{
  "num_hidden_layers": 11,
  "hidden_size": 256,
  "n_experts": 64,
  "experts_per_token": 4,
  "d_expert": 128,
  "d_shared_expert": 0,
  "hidden_act": "swiglu",
  "moe_layers": [1, 3, 5, 7, 9],
  "router_score": "sigmoid",
  "normalize_top_k": true,
  "routed_scale": 2.0,
  "balance_loss": 0.00297,
  "balance_bias": true,
  "router_cosine_scale": 14.0,
  "init_std_router": 0.0142,
  "lr_router": 0.00164,
  "vocab_size": 26839,
  "norm": "rmsnorm",
  "norm_eps": 1e-06,
  "tie_word_embeddings": "early",
  "optimizer": "muon_hyperball",
  "learning_rate": 0.01,
  "beta1": 0.95,
  "batch_tokens": [65536, 131072, 196608],
  "max_seq_len": 512,
  "train_tokens": 621200000,
  "max_steps": 5078,
  "dataset": "wikipedia_en"
}
Below are experts of layer 7 (counted from 0) of a mixture-of-experts language model. Rows are named router (the router's row for the expert), down (a neuron's output weights, with its number) and show model dimensions 0-255. Each number is 500 + 40 x the weight over its row's rms, rounded and kept within 0 to 999. Numbers have three digits each.
After each expert's rows: "comes before" lists some tokens at least twice as common just after its tokens as in all text. This comes from a sample of Wikipedia text that the model never trained on. Tokens count by the router's weight.

# expert 41
router:510529496427460550490534442493454473431536597474467586472495554514511382475562451447532510541571475454539516543528514483494528488424556527523524458493452466420519490531484460511520528469480501530524499474504439507497484511521484500526500517514442521510523482501528524452509506522475442473458483578490480468478499553451511508555531499501493538572540502525535423471467537552488427500464472554423517538478470476468504487449516481535487444545545563483431520543477518548450464496443412520526510554580523453500454520510419502405545487558492498496505536476522544530481492527544521510523602446447519540576478442517513529510511483447475510570563546533531504443485458605496484526523523519502479424539445595551507432563508527508452520493523565503481434557550539493488512485573514
down1:425443455511431515495462468447478504453491528529513462561540523567498557446397507488515496511512537478499561477514541534450605445427512446527494505494573482479489515474534473538554512527438598494479481466497506571511512518547445451478518451535471468544560515553487562546524494495516533466592490481506528453447492519561518500536593513567432544506495513436501435437524525522408448515495503513472580442489534503506542460513504476508457484545432543550547479591517548510473532553524383541471520561503447533522541545553495563497496489502485495466505466492496495488464495485535458531498494522455552535487501426479470492511433462517454440497509486466488510547561531554368487509510493555484490465479530526425510456545532507528554508480506426489447489488449525546569497496511503
comes before: "0", "0 ", "2", "5", "1", "6"

# expert 49
router:558553497439517554474478448506471465529563583460487487486506536469478467487557522492568450508517459456502526525506509490517449472519507495431516510474504536459471436511572455488553446486453493540505520507595504487566417433491497529436455491528453499517508523550460553556530570513539447521477473473439469520478452589462450482456486447516491445527422438478522528444444485490504518451455559582508509515484527503534539518420463493566508488545498560518465510451534498470467460435413464491473484464483558431513545525534510480436481521548531476535479531510477497531438478448518414546526508452443586559491477429472491467539535528480533532502513536461443501488466521533593443530485556528469503488439400509496448450518596512478404509501469558521524465471507556487481506502545527
down0:447514537463442547491432541495480551446481461482468498567496481513435498433507462474473560508550506452495529484440453510508485525512524530512498518515555507495530488498524432482491571494451472457515508457497455376468501502494474487473480465530514543481528478529478488598488557443485554539490552411536540537606424452459499524458519531520473475485455564447477558473399437495450487517527478530460502557494508411490454463484509558444493472513483478559420518490524494520474531490528425543558509449482501489485399535504460536511478487440472418429475488432515497433519500504454497449478516487509525519558489434536514511493529530520482412503515500517534471456529545418537440466534546477590471440513496454562396495461532548498473532479422522453481519536467450479564477486510521
comes before: ", ", "'", "-", "i ", "a", "; "

# expert 58
router:519522408462440500535524496509506455441499506484500534556488587480568454490482522524511453552538483521486516562502507515477470496526524491530527477512480484434504496513520487483504552459549545460564498460594550506485495561433482536488410547515441427497503434510466542522528519502475539518428439488484521474477529475460447474562438484441485520551469480487518486560472549424498533479505523566426518466531516483477535458506552554489499437504584588480545606454485533573405474504472448460522544463512523456450453521487502469512492583589528471441497515523439494479479517479498481458499579514384505484496526448474481523493438544550505498562520558488532554475482514523498523518501489468495508424497486560490411413525491510552502557527530487519570447475563563560497544538485498
down0:518534497498465489485517496432467448473551408491462503508544524522508543484516545528557553449532570487532531514476485459534519498599463498560550416544449440521469481457526485487483507464458515549478507495552517531507447529531537506452573482522458429455501417470563538503490488511589456549541520513473488515459480523501554536523451455420552474559475574459520508524512527484493529494551525492475537461474408527481498529521527566510548381470513487449543500474472531544418485433541519476547449455477548496516555441522536528529520544561524528588578510458556497494539544471512426623459508485522484491487528534520529488515491498477536583525495471436503516553583456573488453520537573536466570539480510515497432534477519555474502476510507517436546529491524505542480532558484530
comes before: "of ", "in ", "and ", "for ", "to ", "was "

# expert 36
router:548488477488467545501565463458483437512492512512491534530545541490545562500544526491485467441486517485510546530467483515416518456469499491542550458482493510491505487556471372544517485481515543470515502463541414544484466493548565519489511477554395484427434537527501541578506535531486459502413486509542497465524530579503496519554477414465528459561461476516501427528488461508490490515444518563404480557547561495532497509399501506511491488533479561494493555475486484551474408508428441512431430529482502441500476508543465480415545491536506461425500549448455510512476482482539499528476574490479533484581433464507450513471499551529464528519611542556514527504498490480518414511556475496524518507476442586447509503529535506500561474458473555460471438463476483475456508535482470
down2:551462476533528500444534454534471515492472425543467462418530574489443487497518505557514514447485522505528487525520529518462493489495492492588503509499502508541511572559531459469507472494497484407461558528510469483498514393563543472547491447475501495454502498539503499530456520516535472508516496519447536486517497519566448541509480517530488470475417503494502467560497470503456511496408490490457560500440508433433512503493568474492520500427425517456540435513447534550547512505462498414434486564511405551549519502563426453466458480457527537496528515459493486467473462554425537495457482495545548427384440494503486561537440425475521437517596434507523501510445428533415498470490447525539472458527569503448535560530526513536485453458554502497495482508441460453471478494518461
comes before: ".", "–", ",", ", ", "; ", ") "

# expert 2
router:515550480446503516491514518523518460472478545481438512471512510401586413520476525502424476558476465416526544527459541505542476492498519444488519537485492487435514461555598440500535465517510533499496535494576541467508504436472524512437529518507433476485458491479504587571514513511526438492503481464453481459448526544513422512517493451512470487524518540531605567533490490462519461461427534528510540533466511436518530499497506554507469427525535548471553501445475532512440522483477437534524530525514468465465491501481481485507553541550521423500465539509419453519417522568523484489498533473413561529474484453441427535490461526457533500507583548452482512458475475564488508621547509470463501462545528581541480443551529554473528531501472500595486463471547482457492474512491426
down0:476470530517538538511476482486485547502492502518501420556429509515489540490495473533479434481462477500444493540542527473503483553484511516452520552533444560437413525503471496513564468396517476509472544559542491543512446475499503456459500470479524544519477451486557565518431511481510476519488513453438541543523562537461490457545466437444522569491485492595449490473450499429453533512521440511559473482539439448525495477534483437466448487460466497484495532459559454529553488486470471549486579443529501461504433493520511491516510524517471493502498488490533456477544504415453532507488561494421515598476465542466507500496407526422475595456507545571607453585465422587466474529485478527540507493460498461451480496580490513532508544584494509545499524471479551501447470435453512
comes before: "(", "| ", "and ", "was ", "=", "de "

# expert 21
router:492544471446490488475544471496535489486560566508538530529505563407504429477540499512504411538480527515485531478451495472497506502484498462499542460496456531470561475556498456545492408524468581479512521476501464557530507513453558514476444550502466495541458485515476465561554557464445506520424572544483460513463476563515492552500460511434483437507505431529513432524473539427482520482473494613461490499597521532545520530466517518546505468583538544435447544511468475550444506501420522467515511567489502450483457491532458553444516477485552434452472539571470541512488472458549470458502501412463509454548469465486536478526490478519478510525520557499484515466529492475570437486523473418501530543415499508416502431568477492554492517454525528469553439446568566535525466560510499
down0:520567467509513496554478455466516543525518440447469482518487469524458528490525467491508439458466501484462526558451505537474469509490493427470542481542524528422553498462483547462513456591516542491468491506504453557496456460514529446475504510550457512471498447495504600532490538485500515472523489502521495509534379547561495553516513483477499449445483484479509503542474479468533487439470500477526649441560481506467495510491517443479535515473461508556461523520487517500507538446514480472532437565472554446551460570484560527552502526481556485473500535583500483551482478536451522528497526451577432456506515420512460455435486439539442464500487475398543460461553573550462483406503502553448455508456529506435527574520531481517458516513499417532516433428427520521561532496568469
comes before: ", ", ". ", ".", "'", "\" ", "-"

# expert 9
router:500544443426510501514499492476475529433503548465407508520506522442570467503474542500469457492503490405516528524419536563475493552498526494525508507442396475388538477544506445522479492510499576484547528450566572486525463545518512493487503490514456494483490482528534551556461549510504484450453440460445466526496494483448385523544447483485565531484477532476585536545472490455528518501432511531458485523542587499496513485478479507525497426502602517458528514450515463518430449472480423500524505550534472516514417473508555489446541552547521405496519558541494483547486467530532469451510515507440592493527467470473531502491453508441520518558520576489523584475466536502512493582563529493492566507541481519534437439545503542476492501493523451525579475532522514461477470485451468
down0:536492496524496512478475472483484526486457528495480497488498515501592460524458480518450490451354545515565544469466491511564476482479493459479485485508424540568568514531458478443524452471517471519498473477453485404507461513446512493533529438463438529489555586464552445491548454500527549428527549450490425431522506433505519491517481437512535466505496504513439476527517472477543466519516474481588463550545473485513501476531531487446500508462510497521608493503491506589537444521488509543543468504488458585416575515521459431529585514515474513486493489480552528511511489452473438488519542515534479478498525474549457478504459487471457419456568497530563442521528531513463428562474506499447477491491441554572502497498398542489603435532503523522462598469526442521525492486479518
comes before: "(", "| ", "and ", "in ", "=", "& "

# expert 28
router:493552476515475531491511528440431474533579552516526530500548504488494491492556593463509441533500473483515480499442520503442466526505525545510528471441432514458520406551489482458544483457473519492542491439536476494524474497506506499481516465543493459530446549503479487542511522486512475486470570488522521523496459504497466590498483523438566437524415481494553507495458534469484488488521517592466511524527554557544553499417488563535505460497533499422454528460509557507443463505399458471541509489501573385476469522523527520474486520517497534520493567538492499562497481494518493501502557435496529517545504462454513472607480473504520580547508522557468547465503540522522423527509552487493534556400454493410479470554515507442404500517552526486491412464551589602543521518559510
down0:567457477502516510512479510518467538483453555438502536479504405548501520541533497505530523467547566515480538533439453488438514491411453505566478409508462462532443433498488421446481518546537520513533466445452480445471524499484446581474459498476482538481565472475491485506529463529531599483528540478480484475467482496528489536521513538500533458463532566540465496489573518541471467542547448399546555481489495485503408496583510569452560530515495498509529517461524549554484505466497490548392501545541465533510530495498485491474504531507484535530494487449580522497488464534464554482472575554518460474487524455503463457560423490548536496520494532434490553469461469520500495458573463553459459515462536462527484517471481443449421474521536423391524470511381468470475477446489479
comes before: ", ", ". ", "-", "\" ", "'", "."

# expert 8
router:497565476458507499418499509569513517478534559474528486531540566465556445487593520451502478518498484450455519482514529439501555486506495473483543476528491557459552498566472461502516447459538523443501491496538499507549526525551531514505454525510399551528410500478496440520590533476408545524480531480473477473523509587496480514506483510455506455586486429488561453469451513457432501503462533543497511572576491492520526526424518521579525494560540552457452617535529474507468481463401471442498488514494504439529486495548464554452516498489526425424456559542441502448476529450529439495523523399485530473513512438529506523528469479507522450495498569510458467473509522491556474509526501488457517489415474569435500523554540526499485514462503589508515461472525579551518479494492509
down0:477453456462456536555580493506496518524458497494497532525522504476443476554533463601555495482512483464581526456450524442554508498430477507542525511487507431494450392457571479428548465538487476512453489503448507470440590487446508478518571513505481540480514417483537525519464563496541460566456542568481559429474474456517469517501485509462563553499476556476495443529495541512501462480467536515452431493582513468493440449510508537468529475524484525540511557478414420390546458476591517495473508531485464531493470463503458533544483537508522441547607529474490493490451477507431492490481514498457534524496464542467477413502503522540532540406510444451476491551555528506489574474524503501552574519482448505498581514578495507514463494513507555462483519494553474483483517550474496
comes before: ", ", ". ", "\n", ": ", ".", ") "

# expert 56
router:481516451412497582497544490450508517398467583397489507463496546450521437528495530459530518480518494473479530521422558493495509535536533472494554460483422500444563475508541460494543510424519573488550475475572561495449507528474463523480505478471466507483465509545468520512563509524550472534467478478500498466444506544515484482615424492442457465578473481512544500559462549458520468528491607541502526451549491490485486503457548547500510487512517521460521520485482458549508445477440411505543531490516547437454519456505398461509567584555516446525467534496476531463521498499559506423526496470425587473513470496452523532564451475474498474536501602484540542483490535538491436538466520563457538495500507563579494488501477553546516523445510468507512440475532505514487488538520504
down0:472560495501541461521488573520479436501448428570591527448404546455435522555505522480537542468477450544520474472477425477535459495442543518498472584472570451503479567514469500461550444542456472511454588490446465470450466495537513432515510494509497510554483537516484538493493456552515444428549555390419474486485498530522453488520495464454486496468527508462479505528433496468533482498533512506491568451543513481463489480428547489426471535523522430521469544543483470508556491486521479475557509548495516476462416501516544443505526472469507516542380604493520504493527491491471554443499493491474479464496488494510487457559494495493522479518487481586474445525554440437526482522535502471554541562454514468535406576475502541436488500514477492465474543454512563472451425514514536
comes before: "and ", "of ", "in ", "is ", "are ", "or "

# expert 3
router:523552486451498515490552460543487494461568501469514524467569537546575421481510496435512472507488452498511564478468617456522529448508517542545518471433417438527494438511527503544517384433483473440568476427545485469454478461472496518491507492537477515492493471506484499461517513508473513475434504520519469519466517507461441518510474509427450500574467525476565461518459492536446500567523534559430473494510548499556534494444541556531481466573514524549534463454533485515474521467456474513419472393531505429433533434451483432514582451508511470530483581546509486511497433451570515479533534505494588450483510540490508529479515490506483520530525573498460528457545503513483464459519542514510561564445481580470406474573492488518498474484492543482455453441529548471442488503517521
down2:554422517511564526526485479469530514571458491509495481526525474519508496461569497501550443470451504525544466550533461457511493553489544558508506531499531530480540537368542539536504608420494474492520513462494540543555528578513458532482541505491473492445453508503549478506487569518467494440552480537527489438490547548558512465504480505480515460501486508531483529538482540456508520472495495499496523585550462559514525499514480458484453550480473489527484532468495438477529496518521550574501454512499530530532462497470484576573451424555419539513499488490526560372515490422411503530521515565448527534503564493479528479557550497512441482473532461543451508530532469476466432495539419491510438466511479458509581550536466510563467439473492437493539524483471467615560470567440453
comes before: "the ", "a ", "his ", "their ", "its ", "her "

# expert 31
router:508588474407516508469493465550491507453533599537507536550497480427565472511523563499462441509468526440468478493439515531513513536455516500489533451501456532427557479497514460516483495514527551461555514413551545532471458520507505530487447529568457516477457502511510572565504494511480525511462393483459459564489479514488381513540440499447541476557525487506530544530493432469499534516408546557463457523570552491510511472484532529493459471508508508489470546426471484484468482524440478566532483507520468454494435482483514522453457505557573460488523563556476484546395579502535486426481493461429552461465475490553482521457467549450501513501515531496472546442491506475519522557506501483474550503471493513551480382590481504550462549459486452582546476490514563471475493504509471
down0:540510500497488512486476519485544483581523413451493567581544554510519521467488545502586521466515502490473475551460522458486450492557539534500490509529530529487503490465524534501568492549554577533500479431526534581542486476493490557539556537510512516538555475497593434529530473528563504502544649475508516477480534519541459549521503527519468471525489526469488559510495485498554520546554501519537537440518461500513501397507537512461562537481493434541521469514518556445518558464564497459511442434513543502528478517490505531531532482473425514527546495479436444475558505514520477561564522468449555500497494434504509477568421494481491556523484546519494502529557517467531477500512479505527436523526493558372445617468565511436467465584495482548495451556496455509490560524560522
comes before: "| ", "(", "and ", "|", "was ", "State "

# expert 35
router:523544494498512526501492492553517498437495505450455507537523486465559463516475516498453459532501454455472493538445521515513522504499576506505524481421496495429519492512553445506479477505500499500528450437609580523519468506501454578492472525525425550476488489504488592573470529581558455499491459430449503550440514508420419517540440464488512499502501512506563507536463485450513482442445590502459530490514544474512477469419471512529468507513540495509513542445540502513434497529482431538477501555491460496433452539435454495500525591546523455527500537475487462550444520547559427437519529464398593522491461442497459588525441552448549494522541528445547551500437511549539473571502486505481559497545509519554469421515516491495466562538520434555547452483544514484482501516489462
down0:441430456483485495515486560525527432457595465495472463535515519497541413515439517520466534492458480450521458399452498496501431485569522503509433497511491474552565479540503511474502473486555439479436508473417433537477514509449514468528500544460538550447475481447517536545544505468477491427463568475443456480532503542446537544515484505553433492503484540435510524527529535473511547481552545549550546503571504513429522495508504531482454511422525513491491568473529528516464535511542486435442517518484515581509542528498428504523536497457547504559464507449508532532525453537534453447557435439500508484574492444509432498493490488506446506514498553502501462473566465516550533444496474473562509435574452553510503557572572498499533504589449533446502468475472458494581396466518490
comes before: "| ", "(", "and ", "|", "is ", "="

# expert 0
router:542545495434459560451569525479506524489483484448496481479470552492512492483496533487539462480554476480455545550448512479435540529535481548407501439471482472405520468448572438479524443500497536473496539416531484536583428470496528522459435508496467463473495519496521513491583516508472508500469517522513507519471476501575474597521513471447509483553495512445592477521501468554490500582447475563447563536418567444523451534517508561551519484531554574446455513513547480527479478497474451568481537459520575451479500434525490483416460502567469450507510499468523442451489500517487434449488515474492520516502500438519497465480513485451526570579572488543453516472476487551574463528553491530409498488503471562544387468554533498495468541529506535521487485471497511496454487581480507
down2:499498494532471501475446496486505524508492510469461444556587490537507466494467531509514476432526575493450525440539485537464471525448479477473490542572512436497477482473494492464464565517624518538567547510478576533509473543513497555488476501459539496521469557500523554409469498497477482459434493482456488456481514521532512471482482551537399556547476450518538508477548556566420505445446491534506510409512487525483497540561491520480415462467629500506476487525530491512476454440531477418501445564483422557507442517462533542495506536433487481491431462419446510520556508517470477487555441507507476391492563441546540467448486458505496471470558486550509472527474478496525506491457577504476573471433531451537508460561527557489510543481504456494529419529517490520499519490541560
comes before: "\n\n", "==", "\n", "= ", "The ", "== "

# expert 46
router:542503457443486550450521536473480518460470552511497579485496555465599489491547491483475504441499408476554514513486569475459560467532547484524486434423403460468518479572490542560480473461518587528518535493574522487499540487434496567433444515583427461445488501528479523539502540494515479508462512544545517514509500570533446552520510545503497503542430505547544483476529498489510485486483538520541502462507555412555505502475466553528446468500491513440540490484505576510481508492531457495493485427478562454447511520482448522433532557503526448457504586515478447485465449513548451434526561505435543491462456472519469474473470510537479518607519556440507536467506526482540513502494557488462573488501513632523467508524528529579504415448513526482512444464537483527529486496531450
down2:401483517502489529485509537518532490496449428466478514474551479519487546473463499496520488457493498517462433499540488470516529544464508471562443444558467498475546567445487496467456516494470509479472451488562559525536487460547503484515486492517549519490439491452514492517497525438403536596555527454520512552536488521544485496537525505469577537508555560441585491546448499519478559496524464549523540361439462496507542519472561474473571480517541474513542450463588527562508548513571473470531438481517478534455531415479513473450565550498535501534634521477544483489589512469445522477473497555475442508518487507573496460511477484535506546518547480513500489419559451528428448486504534452503453551478475463475489516547499577433463496505507521508439536501573506495555458450541493
comes before: "the ", "to ", "a ", "in ", "his ", "that "

# expert 63
router:526522461416458555494582492485530482489556510482499514502563545514488465449540538452501470465492528482491561495444473515432567476521523471448544434502506504496524477483539487568500498450493529447526476442551514496459526485488541496483452452511458500438415538473519546522557564546472537534469484556545471538419505601441467528500452452534510506555460467495453491508470483466464554494428533520440506494544444437579505523414543492513496477551454585449484519461526490552462473516414502511484437504440511421503397571480450496447501510479564455448559511473522462516460473481548515497486523452480537446567507444490483501470487550482476530514499567531553488471516508462541445559526489515526523531422442590492468511524549498512506503424510597487493402489519500444525464548490487
down1:481496467554515457535514450472512480467428536490492512432476492522558459413461480519465479534424473542455501484460432466515430554552474425538526537513557549475463508389414487441504503516472448570519491515504576543449494519404416435530460463497467496418477480499532420505488528492523466473503462515558539464503509527581497547425433483500478498571456540496505448508500494453456500433498416523501498511472519465447557478468517528497477517507459502450461471492401564510510529547521403510503491504472466446487458546460508486533459469530490476500504481573488494509486440555523570509529468496470509521562545504556526529496471450515477458488542485536498457546507476540455553493472481494499551530583583530511552470462487511446456528533450476537476440547440474439583550498506554
comes before: ".", "–", ". ", ") ", "; ", ", "

# expert 23
router:517493454442491458509500531471459519451499485498468544527493517404537502530527588410495495405488481467520556500484562480553533486531556510475448487490503541422528449490511501519523469477462523470548491509538523506584461495534509555430512460516477450490475571527533524484564549565512509497485574485456534560452516565455445563537477452542533533561449503484544465556494488532455473472434560550493490506534538572500539527474440492493528484553547490429452521494516468469479422492491424543403479504465507475490516454467478491432552567558470410411484518504483493526490511539540473486517532428533540477500486501428451584563446518450489507500534578402509520451433552459466441523546491519482503537433475557515477471545499545450515514515528505560535447517523472481500510568507475
down2:557580512450499477503548555533478518488545478516494486485528555530495490450464499514456499517424460511488524440524501524517483520461474553419514562454533487418441418472449527523499426512488507483513471434494459438491466426466471538524484473446492414568504477550523504531506449510473440423491523529543498530430582467526463511466503475456504539557485524533514614544449526454516369455472489562457487543487430535462526542545497514542498398552490514502460563542464534501508524549488474505486420443462478522515486550487473516458473495525508404465517476466486493503524502508457475515539498613475498514520492511489432478538542479510489490530455469407467542508473490408482515489501503523526517537537558537497414476433586496533547534453530502548465461412540530475494517516469501
comes before: "| ", "|", "% ", ") ", "m ", "; "

# expert 20
router:499597466505556481522508551506454442497559567519485493498495522515592514459530555495491508517555413547482521556514498459470517514496537500545550454443517475397474446468505479478529523501535529461522506462530581561500526552476491561489516528546418465429472514468487525529567536489493526489522500489516487564471531453462446516554511380490444511551440418487514520489422509484457465478480543516417460455543449446499478503477504534565510435566570532463530569438515462447466480520510451481458505469472460451509405479520427513465586500554516448471490577464475566469498443555513512490539546444476492467499485472526522553465455581487546488518516536480492562461478505539453536570555476524462526491452452546513423454488570489543450516483493507449529476514515474526500544495511513
down1:533491504493511511482501500471453525575530442517469449514508524507500559500517486485478600573500523503562472565389409573490511504432478534506482542453579528475491441460436538425511558448510533519511497485488425489482475492532523525421525562523544439490457521551446552541516529530570516452545485496509479477525522554497516499544586465544523540494414516493511504536502490581485467573463586443512497442577506491504512559503518481517489481506464526478508503487521521456493538525480515495481458456538520510473522514601476517571507508491510516484528590485554593487531512487546500531497489511510575602474417439572501453504507486506415505495487411432473486537493549466423464554463493530532490566471503526432528479520541475506520510471504485496462459483489581482567470480452568
comes before: "| ", "of ", "(", "in ", "/ ", "- "

# expert 43
router:520587528490396602546442482510517494477509532513491480508507537446578490404562533471510443561533512491439481535416476498513527414484554475513551433503472500456476406528520490483474479501484575454491476458529548551469489467513505468501504502584447511498522490528481584494515529505483510441435512564537498525467490567432485549505453437523518533500505520476498472492536520533511466491464545571483467546528556487506535489510485530510468476503497541524565492466557547491427506490440493499578456514498539407417462507482446523461511458523549517501513497557423533492471554462462464488505501520419491494547510455453522486523498559522526528555580537431429546436559459498566494522511522480462569536512510540422446524534523484528461490510538592522533428466560524505530484506570484
down2:522498517559544521531525465524448534522458479486456471505470524526504491405451483456513528466495465495482501478561499528580539513499469505518457526518411455530517458506473553471511443473497478489480554441539400456517506476479465539463568477500497546519468518441448462552510497507491451534453516561507470559556477551503486527456533516547527534548505553473556500486558478477440498490550531539497557523481491483463543469530572510528523457584514475504503564500474495524623547450498480537531495489512425506518636551554527414462522530459482497549446560514523508578515474514480523576507482531478462557579521493528559412507490489467516543455535430528500483519502495541467423480464564491449501583453465473552465523512511521500466466535583553478471530492531601513461434594502512
comes before: "The ", "and ", "He ", "In ", "It ", "which "

# expert 24
router:506593456503479480482561483422508454516496540481503521550520555522536512525485536458488422480541471464578543597408454509492520527482474481476468461476491499492494495521509516494539497500452515476468474441566545577548481527471517529483418518521409491529451447488565566542512512457555479499464510527470584567490453485482457548496477422476470454497494495501571513522469481506455477509486532547469509520555538488570525513483429585552440466533488541433476496416461480440511466557467512615512515520536536450479501493491459453471452512519484438517449534501411432485519525496496503476526501459469556464478478536424469415479474539561512516561517491522515515417534505520514431449526471497495510412485475498460423484490550587562549517487543503485525441469550541505424498548469500
down1:529557520457502511457525508466667549558509492509473480516550500415540487472520446523472487540433515428497455534450468562507443527497571564573529454558445516484500507424531510565528465533482540594509462510571437528495505499508588482507597490542584486459567477532453478556505435489474435478474508485566517450483534602458502568476496507529525506510502536492517507485588548487489527551435516486534525437518536506546572530520485504460433511449528479469499465455504456484508462491509562559507493453462498445437505512464482526543496496491434490473414519519479503441494556557479556519517451510509504472507523435518554497572491500470488512444541513523508437436553410491487518437511514543516547492535539511469501485503488502457482498455462468557534521440469508474473520541534488
comes before: "- ", "| ", "==", " ", "The ", "==="

# expert 15
router:511530489480456562517534545492514471486474510526501522470524576442570461531534588547521477498501549503524551494467508516501515528520547454452505444507475484502493444508433480549475501498489577482528467484568518468429504451479474564472458471514370507496481507559469562503578513523519511474381562487516533540448491520491458569553480515420487513515488516537598476510498441463511468481423553584484527503517534501479494445488432588529501433522563535527471523468527553486451486442491498508468446474487514508462499509476433493470565542509512452467537550464457505449473561524554528496561464424405534474559486502482505505508536492495532488562505550512507538401600549471472514498515496480461565482546483548445404483486531547500485495478471510522540486459555585505497452495571463
down5:492519550451457462544494516526508476545438484569506456464508431521527487518510516478510577468487504467472444464497519523571519481538506525492484509491546517529540557507456514556502503513496533490528519485475495478483530525502524485436492521528431495506572564542543596538550479481516553461468488431470484396475482469562526456427473578459550462499509512489485537386566438533486510489497495487587538502474496501487589434432483492526466482562569537499484497579487474504565469527521534477485544448427525532457450466382547496524532450475469476530531542595542457543570530414565503506487459460560440467509552535512497546504539527534458449508523476509501514565556430508486485483483437488500511502489498490525476504515534512534453546548540501497436446476452420548455446573448441
comes before: "The ", "the ", "he ", "In ", "He ", "it "

# expert 48
router:527459440461491530540563487453527429458577514486470512496519561547505447449521511453579497488547529498547580517515531559491471470474567509510461441469478447431466471486464457525520475546485511454495492478540435559510501472490547504479503521549499506500492468536524500443585516509444447509401483564524510482439511526430468499504439474483557476522452434559510435508450513518465487490474503553438496495465460478565484547465534552500472433509525548500417425511497511522455514519431457491499498521538498470490466462472487485395510490592524537474517531516493525507443530511562512464488549479472481506555445431409521531470487558532466559569545548525556547436558433562474479525561484490501530475487489536471448442586488551569476517462553559456486443495545536555504558543490545
down0:439487450455499579540417523579497487476521502521575546548401459497493498536516498556457524481535509467478527400552410471517485521500457463475516456450506470510486554493495559494497510522503483505496502466535500492490541472465477501462480460436448537514490555573448552548553505554477513458482536561518517498537553485478466487501510549526512497510462559555502471430496443422434558501523472507491531472525475556469437546471450520478492437419522444509443499498452525547484473560506508466531519501508579479487557498517552553484531497544540530538529514479545592518524556402492466546418526440459474532476512458480528521434612510495560522469516536504520466518494509465425414570399464507488497566499497514468497556410469582531512515443474517483476479493545475525451477473538472
comes before: "0", "-", "5", "4", "6", "9"

# expert 14
router:533543446423411471527500458495538469430506536465523479571467536487562456495514518461445450553576486458440463513490503486507455509490551473497497440511554515419520528597472536508490510541575516475515445489559553583456523539470529502488472572528446434473494519508515559536505538447452537513462449413456502501450534525502464481555517464480482502539507450536506524487511482488506515482487523502462475532564532482505492458480464532523461463522502512462471521421461521491492477478451441454520516498449486473476432506482463488513482529523466445438501480468444517553391516502527519433482506487459556492524491434519485500461448554529491486495534628544537535466487536516533530555558505454488472433473448558522364442546540526568439514489532531533608428430520510544529521503519485
down1:518499504467539424493516439479434519540444473525513460489509499394518609522474536449524536488561502496464518462407520515485530536509534509474501461475412557530434461525506517527474488557434579482503464524505514474480496469514466414417518437444513421474564567505480481528547444530509486581547525531481492518456465495504447525463497535490501527451550482502491499443507539425457454511463466462477481471535437439547512525548491506595546495516559497508501517496437500559517496486501499456541568510479480460421498510539509485559481574536506536479507502545507473455494521508424496567477428472574490503494483432532553488519522477491507523520532508555467442442443473434471458508381482469470397425506482510528505481506508501542527596469500518469466461489556516577435468537507486
comes before: "was ", "is ", "were ", "and ", "had ", "in "

# expert 34
router:504575548469454523476496487457549506493566512443440488554555519516520441512577507418505498439546514440484496530506559476475475439503517460458504507537494467473531433487453498511494499429544535442481517521495463506529461528591483440472484511529397476479419551512485515501464524537477531506522470429527564469430486497516522581490526478478536450557439498449557534542464558550470406502522531514450438528486488537547492559456466590539459456476490455542482527460480474517484445522483399514455472437455515489490462468534396531445532553531492413435526548425488490492452517498561496468521574504478523533473484515460518519494408516424493517488512532583468549422535465553511491531529495550426478518473530585511445540534466533514514466470511534510474493519516497556494516528493504
down0:496521487528493545512459522432459550385494464491530539487568438501457539533416477521501489439503457534478444456486508529524564560477552515482476552488503475481434551535569461532518530530512561536473509515506426533523466546483475424456525431542528486557487467449493549501482489504556486562528523522447480492477470510447508462480539472512584503524468529435472455481542485543473546445537568496488556487497410473505447477520483466536525471473451537480486544573494501458513441502464533484547477449557501510505497518532510494489532488529502520517433465568502519429501502519519460528568479444492509528476453520497434590522525420533522461458483538464521622492519504571464465439473567507505549568457351527522546513479502488490496511563508512498588465446493394518549526482473488
comes before: ": ", ".", "by", "″", "information", "votes "

# expert 22
router:491567436506515442483586478458581504518553527536441551537495478484526503497487485452495453514521442465539504533455556438519450499467485520485492438497480531484471499502497430491522471531438510458523489475513487538511493541544512517441477478520455441510538428539525495524537515501449536478428558484529492516492542498470477506492488406401469517574503462468596475492445509495534558456517521639467437487576512476511519571471484549558472470550501548483475499451463453483493443486466516494475477507545516458431491517487476465484460499551503446497493540541442455490493543553476408500514527486490523459595502426491513432507457513522463488540509519504483565423519504530513424509503497555453488493408496563448490453582508575526443482407493563512559465451581479540474564533466510
down1:486477565394548570497490502483496517496510429462512515447560478507476400541570462498522468562525532459468549467559454504484570451492532619488540498431557517483539492461507461461549492479458527573555540572528465453405547492461446500546433529555452471546497448509468570516495463541468532511493453554464544485450495460520507478521514500497566508486463497469520500518518484524485452502507527534493446540454565497489503562481436430519428429502533511474578482486516464473496521496488565508532444510448479506439492497429510473555467464500407485441526490551524496542523434541554475453541484524530416525489515511524478544526501488466526514512494489453508451525460462451527533548483546545496540549569570428476526491509456478534493570569537489450494518421437440491522502453475465
comes before: "- ", "\n", "| ", "\n\n", "|---|---|---|", "|---|---|---|---|---|"